From a checkpoint of a small mixture-of-experts model trained on Wikipedia.
Experts: 32 experts in each of 8 layers, 32 SwiGLU neurons an expert, 2 picks a token, a softmax router, a shared expert of 64 neurons.
Below are experts of layer 5 (counted from 0) of a mixture-of-experts language model. Rows are named router (the router's row for the expert), gate (a neuron's input weights, with its number), up (a neuron's input weights, with its number), down (a neuron's output weights, with its number) and show model dimensions 0-127. Each number is 128 + 24 x the weight over its row's rms, rounded and kept within 0 to 255. Numbers have three digits each.
Before each expert's rows: "comes after" lists some tokens at least twice as common just before its tokens as in all text. This comes from a sample of Wikipedia text that the model never trained on. Tokens count by the router's weight.

# expert 29
comes after: " |", " (", " ", ",", "|", ":"
router:123154128154124127112121119122175156092129093116105154104135078126100139104155154110097130126122120141079131150163091116167133087126159111139118156109119145148129097141104131121120168116125141102146089181136097135169145150157107122157156099178107178137094102166120136132098084127093117110121149157151134142108100096138106128137139121141142086108151123105182137133106092133115129091107
gate8:095105164134104138152133126110144124109129131131140187120109106153112130133151137081095145143142174167134151113115146181132107102132089108156129132098115137112155128115103117112155130142119138135155145144107084166135140113139132144157119129106130125098153129132085135114142107138138134128125174076126093182090113134107150162158095131077070135115112144121115105132145055123167140110156
up8:114150102146123120093105105088063124132130139127148171130106105094112103109136096131099102143121104139108137121158130102145136131157187069144119109143104129125107131154160178091143131075168108112097096095112102114136132135125131135124108066104102131137117109142145105126120104122135137141173123081136129118109131119141128121160123108173125092119132148147156159152127123118096126116196
down8:133159146127133140112154099122114079167093163129156109119130133122163130133139147134161155107173150102089141110097101128075154094100130121110148112138082126150118138158147110162176102132124159103107077109129106125107125123115137145133077166106137086133123132123112101172112140118058089132131106105100128121169120131143156137111144161107186150139116141148119144116119118146095122114130

# expert 4
comes after: "ed", "s", "ing", "ated", "ation", "ted"
router:089119102097137161123163147119125135130153126181124115137124157148132149114132151124135138108152091179120124140141092153096130185110145092142061176123122170107128107110109162166095107125122138115103124111115116162131159136133150150135143114146149144092137114086139131111130161087117112150150153144138158107098174102139139178124148127109123149140132103106148138159169100131152144169086
gate0:131142148101146146119123100124093143106151179118172151107162092107135101133117081128140160163129145145141115125139160123162133160134135149173111122129147152088155148182115152116160154125181186116128126100126173135097117098102098162163145105113116122120126127103132153145127132121142150186145138135135079141103118133121147164135119106121156098076147133157140130127124088097143133164121
up0:086102138106128145164126090104146121139112128097150140112133139111100121108134129112157142125130130120098087131170130147121151135123100150132141102142092121142143151141114124127149136114149122134143115119131087166159151173084161148139121139092135133094148090088158103163145174065075104118121163156163158087130125163147111137151141177130158129144143093141165100165136125143141132105176
down0:116164079139108147123099163143149090113127156073116116151166134109135156109147116119140130152155120092157134162142146129176136111136096158125096107112133064148155125127108128116145153121130124170113098096129159181159066137141119107109129168146146151072107115131115096154160135109116165133127111142153106111128167102121124112150136105154141093138129134115118155112149131123142156109175

# expert 31
comes after: " 0", " ", "%", ")", " 1", " 2"
router:150126136116112110137144122111143113111115147158159143167092155116123152116154153119085132142082136079114122085136103118142111165098133145081117114110093163119162102124091158153110150098087153157103131114087153141140150132177105124149128135136149127141118145144089114115149136178146077098125136150120104137151089100108123144089105122137091101157176089131088128151161135142139123135113
gate0:128102107089096182140121163128155176150101120119145113172147129087103071115097126128159111134141105128161161149161096144107139129173158111133109139149118128077157119071133131124143121131134127180147168148112129160117085124145124153178109103139142114150118117120139118113144121161120113143160097148130138126140134116110091108130135112118162119162132098134101173182128108134119163104119
up0:127153107102119116106114129119115101127119094138102143150112136143098148108144137130137125132116102123113079144099104138179166191088102123116120123119143163144125083157112136106112122071119159133149114116121144145182121102153138143104101136089107160111109145109137154144090135137127145183104149137122137199138126175120121118180072119129126129144136118136139124125091178143145124091120
down0:126152121092138089146121158142100150129130117150136149157119140167122180090101146131149139099160144148080125094171087124116114148119159126108111120170148122150163158161153141088146109141117155133106102144121111118116121078144113144135103112170093132069132117147129102121116173163115113091115117126125106147117158113133122136122157116091101099183122146140142099122168119169125124145084

# expert 30
comes after: " ", " the", " a", "-", " 19", " as"
router:100157141125107149154131101079164149156148120131139155096115096110168119089158098077158126123151135123162134117128086127129153101134118147110091122141123103167143131159142104082151118144113112096149153116122146115159103093129126113138133145142171135137129120082097149123111104153117119171144143118106107099096139140141135121190168130152156152096125127101157123163155091142170161136092
gate0:134099182155114160166156113092182127095140121105070083105122138104151124121132147122146147095183128134148160108105092173086147129168159131163113138144123115117135132103120112112103128141129126128155128152101134139090107135122122151131101102157174162141136138118112150124114143157102156159105135105130123145125114107086118099134127146118145142115169114118155142163115127173163139187108
up0:096129130139126135155092110146146154201132118131130108176119116144129101133157133124135154156196134143143136134110110098120099121128186118133127099141112098129129142093153130148154140127095141126134143134111155116126109099141086104079082140135108093143122133157120155102121122168087093117149116139106153116109097129115098127152122154141133095143141116121067188159165118115177141141139
down0:133121069110108081136099140092118112145155111109149106153124128141112134149138109127103139107114115148132125159113157105103138134114137130093104121143155111121136076098158088123123171094157097091118076077139174162149091132111104122118120157108150148111119114147091117150105156119109120114145096144154086074093142157139119133126167124083128130160135158159127163168137124101117139130118

# expert 17
comes after: "\n", " 0", ")", " Sa", " S", " known"
router:142132160131128100119080169135142086148125135132138114166152154164136104145131133136127078125146112104145118149080150109096097131106132146136143152139132162085125119151187095135142110122141129142171124104144154154146145159138127113097152166151135103145104167149147119123122143152162156166182120132135176125105122156136105145111095141098115111126124059139154114095133166127147125087154
gate0:098115157153115158117076137138117125134154106103124139139147106151138128096083153117144148109143107143101091107131135123104063116144111149107110155158118161084119183124142113127083118097150116108122136175130076150124166127105107164121131106160159123111131124148142141103138136094104096127134166154161171098157145133126116136122137136087119140147175137162128090091126136151139079131114
up0:148122146128142105117136145152152169103155122138137131137129149085160120126146100136123140130162145123128132151143137172085094160140144117154111116097098095145116120145112100118121167094176137116090086150170071112159136128136139116139142154119122112152168111120118114187124099124103114150096135110092135148144121122164165129135144161124143090123189158134094076115136125130097134187126
down0:147106114117116103128145106115163103111132133081121144119118140097107131109170107143139111141123136101150136121113120111089142154125073128171153123191153176095154132079128125156112154082135138158163118115129139110128126133160094128136120114110147147113119134103098112147135149104160125125135175098120115159161157139131095093135163143156140105177115101167136146081111174108120143087166

# expert 27
comes after: "\n", " |", "-", "|", " \"", " ("
router:123096165143129114111160131128122099110080116098096111148140124119097161107111130093102178106121108122119109148104119123085167101131080149127131171170081133121142117118082124137116090162134116135127138109133161100127126148136148127132151113140122117113187128138108160146105166141117119119153155133099098110130163091131132124147124182133173113133134167072149112127122059115124117115115
gate0:115093146101141132146098154128137140137071092087131131153090114083124136141079131147130144134135168142155115108160159120068139137168072111133120151111115122105168093154087115165114096172176098127136118137180154143159132109138118132139139127132137099121120120113127157140133138135069144146149116122133124076084129144122152146102126129099135145166108125122151121113085141148106116120134
up0:139122116098133109149140111127121114073112068123132114138118154151095118104141105175135140162097143141118094141142146089110124134126149111091145092109145177119104124121163171162142154146153144164104132146110109096078151150136135136143100129082141143112104079118150138089136107141160110096129144160092151116173123126135126150126153128133155101141136145134097126174101163118123167168095
down0:140162155138134106149132073125126151129138130108140172126165129140113162138143116143135173124121145107097115148090129071144116122139086137155132114103126151145135155150094124136118127102128148114119110123130128114075113135144134105140139111137125145154167139111088126130179197114109161099115124131151155127129155185150136134151114059120137140070094142154110183117113164122102132140145

# expert 26
comes after: " of", " in", "ed", " to", " on", "ing"
router:118149119110135110176137154094107154118158153143161145141152132156171117107092117166162093086144134172169136144132071144124144149128113166129072125154144123131137109131123139116113102124184128122159110150150135151108147156116102143170127119125139111116142144132128197139163135092127131103105121152166158163149160134123086158134144147098110130107143152121109130139131122130159103118185
gate0:103119134157086110126150095123138117120166161120153153134147137162123138100117144125095143132124128131109082130102121149098126143138120156102134218104143108109165129112097123126066129131087141128156125146119128148096110129156129203087084130132123119116150135142131141084111090119125106133111146142099107163130170114117163119102134133102123113119145177109098091092128165128134123131160
up0:151139087158153108180120115141152134154087097137102116093118128161154125136134128140155151132155106134092121142129138105151147116138112140155136146120125121153125132141158133084152165123122082125142148126165155131104145108138125170089099179109163093150101122131112135134119128210116175114140095082110171133138131071127115112102108145145152124157143147162157093115120137142150104131106
down0:097138122114108086103096133093150099136164160134119110108155149124129136128106151156110094106095104126142126157147142103103156095158092112128126119155112116113122094143126110175129182119081106100119118145181102131114122133160112130132069092117176108089125075132136104116125108104137108115157138117143126139132103122184097100130159167111138141099078132085115118121137145136127118098121

# expert 23
comes after: " the", " a", " and", " to", " was", "ly"
router:095104181135117163106146152129097171109117135098138148141116177168136106104130095137132171127100136146122105114153117134097152105153146118108131110147140164160155134127096094111121140141166148161145140110092141102115091147129112140107154134134143126109103134123118155130167152072149154133129141106162162151075096093147128108111153108148122080130161157108137159078152108093112147126149
gate0:108050122120101109145124120104096118070148107093132155156120159125141130115142116138169131103122130117141095114152145150114156136166121159113116101114135109130100117089134112142119123175131155123128126095172160110088133113157139164119137107113184110104091118142098104103070165098131158125147085154150138109113107113129137105091164111143164138139110121099107120113119127111121131179139
up0:131118159138135155116091118114122120115126130071158063159118104145147136137147150136115122158109144169071173122131161123097147124130117116121121167156135154113132128092121154117104125189135132109143145133105128071138112177153133160126150148127156122138128133088121146167124154117145155156115121145125139106112147106103105135120138093104181137129182133116147134126126128105083124136057
down0:132173132159139123104124155128082159116102163150103146167080151141109093154065106123131105102077144125193141126150150098098101081101113111107116107171118142151141153112139104148130115125103147122144139145120113152104154110128113144084112136122151125162148119137113132121106134129090089131125129120107106125175134127136108109104102166104121089106127170107115097144157100151111161106126

# expert 20
comes after: ".", ",", "-", ":", " of", " \""
router:142085149118141147121141137157161108152099103184147106112125136141168179107129132165121111120121189107094106133163119159099157116142131130157161114169146181105128159118155145115140137100109120145143134097097144129147112129159135137112117134104098128160127095125126123133081136087153145129100107103134102091176113111143129094187137102080141109117103146100111145143099158129110140131135
gate0:129122145140089142146178151097101043128171114112111130142132095159117147149115107111130113137129105124129118181162102136123095137120150119154136064147133111105116123104115149097124130149115111134137126156127169086116129137138131149154112140113111155136110119062177139153123173145089138127135118086141152133170135165103148116119110143117139133116079108152106153114150120150119164102099
up0:138176103124145070176104119089173127184129116131126132090089159098155163114107101141085147164169133085098138089152125119079126139143151121143130159138128150115131167118121118103138117141102109123160079101106185117148087156134149137148114140167140148155112133123146117152122129121145131103102104146149130104151145133131098143146160095135131124102129116113148123086124131113158136155127
down0:129137117154087117119152074184119133134126094091142118153106122148123119154120132135100148120140136153131156110081159123107142200123146116123149114110148133135129103159142122051117115145130125140143063145101096132107121121075134116167144183162135109125147144144124163125155151126136126154108109143166131103121153103137118119151137152153106137166146148096125099149105077125119104136112

# expert 19
comes after: "\n", "==", " =", "===", ")", " =="
router:126140099159179110137119131114128150114137138128101137189105156156106105137129093117114157132165097130147140102154122149097109124122191096114125127185124178110144147118119153129076138108170098147143095150120127095121152137160145124141159162119145131128122087155130128125064147143096174116149136153152121175145125128118087122140101110113143127103140114115125113096180118096143137134138
gate0:133116131132096157085125173098081113133084110078129152150092115129165120138125120122118083147115086163153149118146123117118167129105136118123107115117147106123116135114126159137129120117147106126145134090107104145122143157163101160185125136161157149122132098111138146091090113152139132151119130103186150137133084112094122136125120109147127132138185164165124144158155060138123095146121
up0:141153098141170118140140100140123194130133162153112099150158126160135108105137141169123097099097150170126145145126093138097119114124156140121120140146131162083159152125178115106131146137144104104146102125130124124118146171134137139147145118152124145120074121160108164176106139146141126116118144134124123169140096137130108092144144124118138177176138139127106111126087201176160119144143
down0:121134134151132120136113105131111101136151132174118138108131181112089087145142103132107166136166176107114104152132118129123146074113135143096181119125149105147086113124117117131119151148127114120184117191166158157094102113105136181089138120094112147137113145111119124133142142115110078168132108157131128128152146139179146106125128123098128145117092150082143134138116110127134071135117

# expert 15
comes after: " 19", ".", " 18", ":", "°", "–"
router:150141130136126115122091128148157109092144127144068151152139083099110116118137112156104119151126102111124142107120071099154125108130132125112148098156115141106096118101149108107119121183137135117149113150155101085093146113087099149129125136128108117109097142121145119083151131135167127170173153121141131150180107127116149119122096162142134096065134137133117120179114085143101177130141
gate8:114127101127081142060126134149116113149130126139102133122109114135120106081149125087102135120140141139135175082104094144149119158139150171115106139102146132090142108099123119097144138118147127147101116147167155083104146104123145151116126111116145110137109140119138148183135171128121116123137179073124130131158155132098128136110102111170082118090105127128076165152152110125082128144163
up8:082107115138122146156125150121150144124163138149122091076095143157172106127138140138101153121118134115082191139129136125104174138130124120155122158137145098123070144156121094096101112131116172105093137111118083138151111116124176125134137152133109149104103107094116175142147150121088120144142118117120125152135130119124117112114101100110157131061138145130124083108149138144125084093159
down8:129138126109145148112137126145171110129130103129133094132150111120128128137115119119134118123126143130109101110148113110157113120144169123047101168110104142113173112121111130112111141117081151152115173130140082121114118109132136134142159129069153156119120107145154099096103142135073169104136113115148121125126097120086127138128180158140133094104157086121131178178102136156162169092113

# expert 11
comes after: "s", "\"", ".", ")", " 3", " 2"
router:140094071138122133133132112088156171111094142118109101119144144164105112146142171113094128082140166130128151110123131107078126101142087130136133154118121118135128168157127145133127128101122108087129102156154110129162123113109130104105089144092106162162122115144155110133158158101157166101160117132169098162114107160121153110128076168118101103120128093122149126154153135186118127139124
gate0:170129133118093134134101106081131095117128112119145123132088137121132122113134135151094123130081151106107114148143133099114079116144166141111134099118143155129100136103111109127225107132142141140108144127132099131092172122078136150125104171135112155137114100153149116158147142138169152137129149137158125126104117175119085131073101120113100131122096133133140174120134145135104079096152
up0:130146115142056139142152163132121094133114100148140141188190114142154134123115131125115121106111130117121135124174123128101093124163117113162092139095148122112135138145113146106155150174134107130149105127145143180113158139131106125116117168124117152130133121159127168177119086120134143089105122172149131126106168127143122128062165128109113172089084132153136115103145110132116115146109
down0:122085142129111151133132148088146169086174111118101130138080141144107137114151142127127123118133118105140162126090128150143140137145125152142104107134108139123113094125130128165139115129089106166108125085131086132140137126121127146167135118131125129091145140127118163084156136112128108088116139117147075112156070124066134129160129111145101062158149150148085145112146160119122163072117

# expert 8
comes after: " |", " ", "|", " re", ";", " de"
router:137119145161116163069126099102131156113177142130155104129137066109138170131138147140145143153132101159087148159122128162114184104122160129129164171150132084144119145093131104176129140125122134116123123135126148159113138147137174143139111141095180146110149119110096167129109129136157134088132098110154114125087098091109123143107145140131141110117144132166091157101146143110157107104133
gate8:145115096125101159111153113136130148130074147135102133106117095111105135157152120093122134118169138129150170131086138155131154144122067126160111174138156121175151118145119133106125125100162094102074169118162160091135134168108184116165114125147131099161112121111148108134118112137130139113124123139113189122112121138119148148135139160113174131141148084141151092116103120122161096117117
up8:111139140114115079143112126081118168103083124141112099094122140115059157124090156135165063098128149091115141145097126109155132120099129086157118130124105119105107134141139145135120112128115144117117140097162157148142185167153151166137115089108117122128148108146134128109122154134139139135143108165154145164130093133134161122120114153128142104160046119137126112118127147131100148159122
down8:144162155097083103135155105141137106108110157130132090102128101162165106112152101127147122128129149125137147157105139136139111125135112121145157125124126079145141085121131083134093149111108096149125144133130127144092111128169121080116131156096135122142117164126149168117110055129161165154100128115119116164143124173167119110103108147120143131133111116076156145090099126084185103120129

# expert 21
comes after: " |", ".", ")", " F", " G", "==="
router:118120127121112143168133122127090116142147124164147169110116154052101172141133160170119115138126126082157121093131119154130103098127169119143131150172120119136176194118140162112164115113135136113131130129125124093147109096089147140128130121126107175161110130103136093157110142118105162186087146147128103140127129122130141112109119107159093150091097153145095142128142135098128137139158
gate0:142075150117104107112119126157143105153093131111133141115169139117116111134110127176146117067168122122089182130173119124091145128153129120121130149126123137131182172136130140111116135117110098103121139120130148169156135111130124127175117146114158140112094112091133179069118119126110131105092087105138111109151160126119138158144117122133104113131143086110115112154167110174134166096163
up0:077150127140111160122134130078094165162167110126116128087117104145098114155147140049127175154131122115159129116122143130153127135117165111135117088122133120134120107160101111151131100136098107172150120116117154130167082094154121121103134152137136114111111178101079158174134108106118112184114090167111147119114095132142145135114141137136110118132132139115131173116138145142155146123103
down0:128092124166113149104107127159100096117142145097118140126129106136132136158145153128144115134186135120122139105130161115134146164148165117103174114099146147132083130147121141126104137176153146093138137145155160164138130091143168100109104146147117105142154108152181156100095103147115155090156136122157147086079145064054133150131143112143122119106127108134146115132130113131113148122146

# expert 1
comes after: " the", " ", " a", " c", " The", " f"
router:113114103156125108147185102125124125092147127121143146129186125115096069124133126141116161195124101110115119136131180111104124125119145112171147098095112106152157104140123140101118133108121103154131156113114106156136159131139114163121180146137167108122113138109109141133137121109109084151096182105169105118113110119105070129130161094146126138133146111145160102099118103099141156102141
gate0:116129119136139132158108141149140152136110120116080155130190124136126135155150164107100158120148140136131124154087152115056156118154094137144120137111114152142128100121138170105095119120104158101139139118166142108166143150078142149105125191137149092155126094130137141119142073103094143121112137129172107142092070147090137104122125122138128146119111117124138106125172128123128147071127
up0:125110166148167154127092143086142111111142117095128113128094149130100144117135114147119149083122142142131146095138130113135122095082142115147102125174128065110109161149131157138131102133107126150122162092095120131163101128174163133199143138143079124138117130085107190122135112135139119142145104134149114130111115173116118130139110149103118123164104143181136117166157160137116093121119
down0:150129195110176146102093132099148113125097130100114131145118093116145130125159094077135145179121142121074089114132122113135139121152104138104120154098147138133081122116124164147126099157098088140090165139122169142111121141159186155123119115134133085125125143102135125124132154130115102094122155134164138138120104159123126135157170147153131133097126165160119110131125147105154169167107

# expert 5
comes after: " ", " a", " f", " c", " b", " st"
router:106104108115105119159152103129087129136169145140150161100134117092121086124168105137160138106145159145115120146092103129167136166167131160151140119120137138140118121139116171108152120115120155168100166096098149062138150091150157118145141117120116093185118158155109113138097139149146163088140139124142132139129145162131155121140107124155140129124119127085116161126119073095106085113106
gate0:115117030117113108152107156120146096153135125126147102123144119128119089139144095160116144131103179114143149171142102134146109120130127141093099141111142154128136144114129139117089144168101178152121162107073121136103140169155127177133115113139132099147154138101124157107105100110135168101141181126171170132115091114102127119163098125124146135143158135137124121140127121122123135137170
up0:138081126122173152119139091120132166103112112103079098129136156088093091140134126121095184136110147147097146199113118127144144094138128143129162119140158143143114115141156112119110134165120148128146185131086173147118122120155148129102145113140132154112124130165143124149130073113137111148128137096096124147084163101119149119124111122106104099159140115101120119118185114109102160133109
down0:124124075131116131124122095161116109133104106114116126143107151110119142113088075127119135145138152189136102167131144098132135137117157115125133115190151087089134132080168131116158122148127159133126173189144141107105068101132136098110111152144110122145132116114086101126163102141100129162154098127146096176125112132143129157095100142122106127096149135149119148095127135083144137123140

# expert 6
comes after: "'", "\n", " of", " Mo", " A", " E"
router:166147121113146108095135131128120114161123153118098114104138157101131106113109134134137154092133177124136185131104158137107158117140067110091136101171183093143102127139129167172169163115115153160111139125094170145140098175156126153140108117141113139118131107133108133146075146151150134152124089091105132151121152129133107139100087145108164121142125128160160109131157142142122140103106
gate0:130134111162107094080153138069117137113145215134138162135112153086171141120151142120149166095116159165101169107135129141109137148121111147136096153126131128139117142150117136127107120166169145128141122132138121086139142160158125147146132083198118145124140091145129179157136115114120112152119127131154134138067112112121126087091129137132158136117099127127119118124154101139103147123139
up0:133162135095117145120159141130127146153109135154154143110121126109172092141132139144165163165145162145134155137089092123098093173104118107130112124135120147117102137159169116108158125117115170152155153145158144121117118153079128116117078157099107171151108130143132133074148145128167137129121117118127149185164182161132110136144101145165121127149140128109103104134131159156112173091139
down0:139176134147134130162118158117108127118106102147105150139132167170181091131116131097098141116116116116096162148134102136121113124118133170132172165131118116128119139178143181148095117132136138153125112125136168088121142169089119126109139138124104144111133161108125125134142148134084091154115107110150172130139107106174090135141111127100116144112163103189139072129115187153117133118129

# expert 13
comes after: "\n", " (", "S", " 19", "A", " U"
router:124112172139162154114082109164104139163093150115136082139125147165134159150091112141089155162128164094117168132139130153133145152111152122147107102124130101080144080136110150098096130115121111105090093139126089132141109071116137125151139096107118115118115104085115162155111115177126122149118109120138118107158148172139113148142113131172111158115099134116114166150107130118138138091106
gate0:108108110101143118115131129154155115111131129098108160153107110149138178157139134148111128142122125130061103133097086190106121132109129126131126103112092147069122152181159151108113161150122106125128141104097136139105150126098113145103116086142115111137107091106120175112150126113132161151124153108116120109099122128093128136136122119131119164055150097137093148090124138097140125100078
up0:146120141184143149142142125101127115147124087105108127140098127143107098143094115127127121153129119097120123155132171104147129126106220141124131097131144118104115106139142161110153114124149171160070147138128066134156119138109116078148086114114159110150101135129142103143130121135150112130120123137159126133136099130125091077125124081154130127135159172110161135178145162137111114154099
down0:116112133143145132162181143158132144161119085155169129132130117155134090101178107159153131151131126088112144161089106156101105090099148159161142135119126083099142127183143080099101134134158116145117139091121131110082131151130128121118129125119181149111109149167141117170138121061141133145144135087104104120129107139147138142137137149147136105145151132114123125152125130151138189133116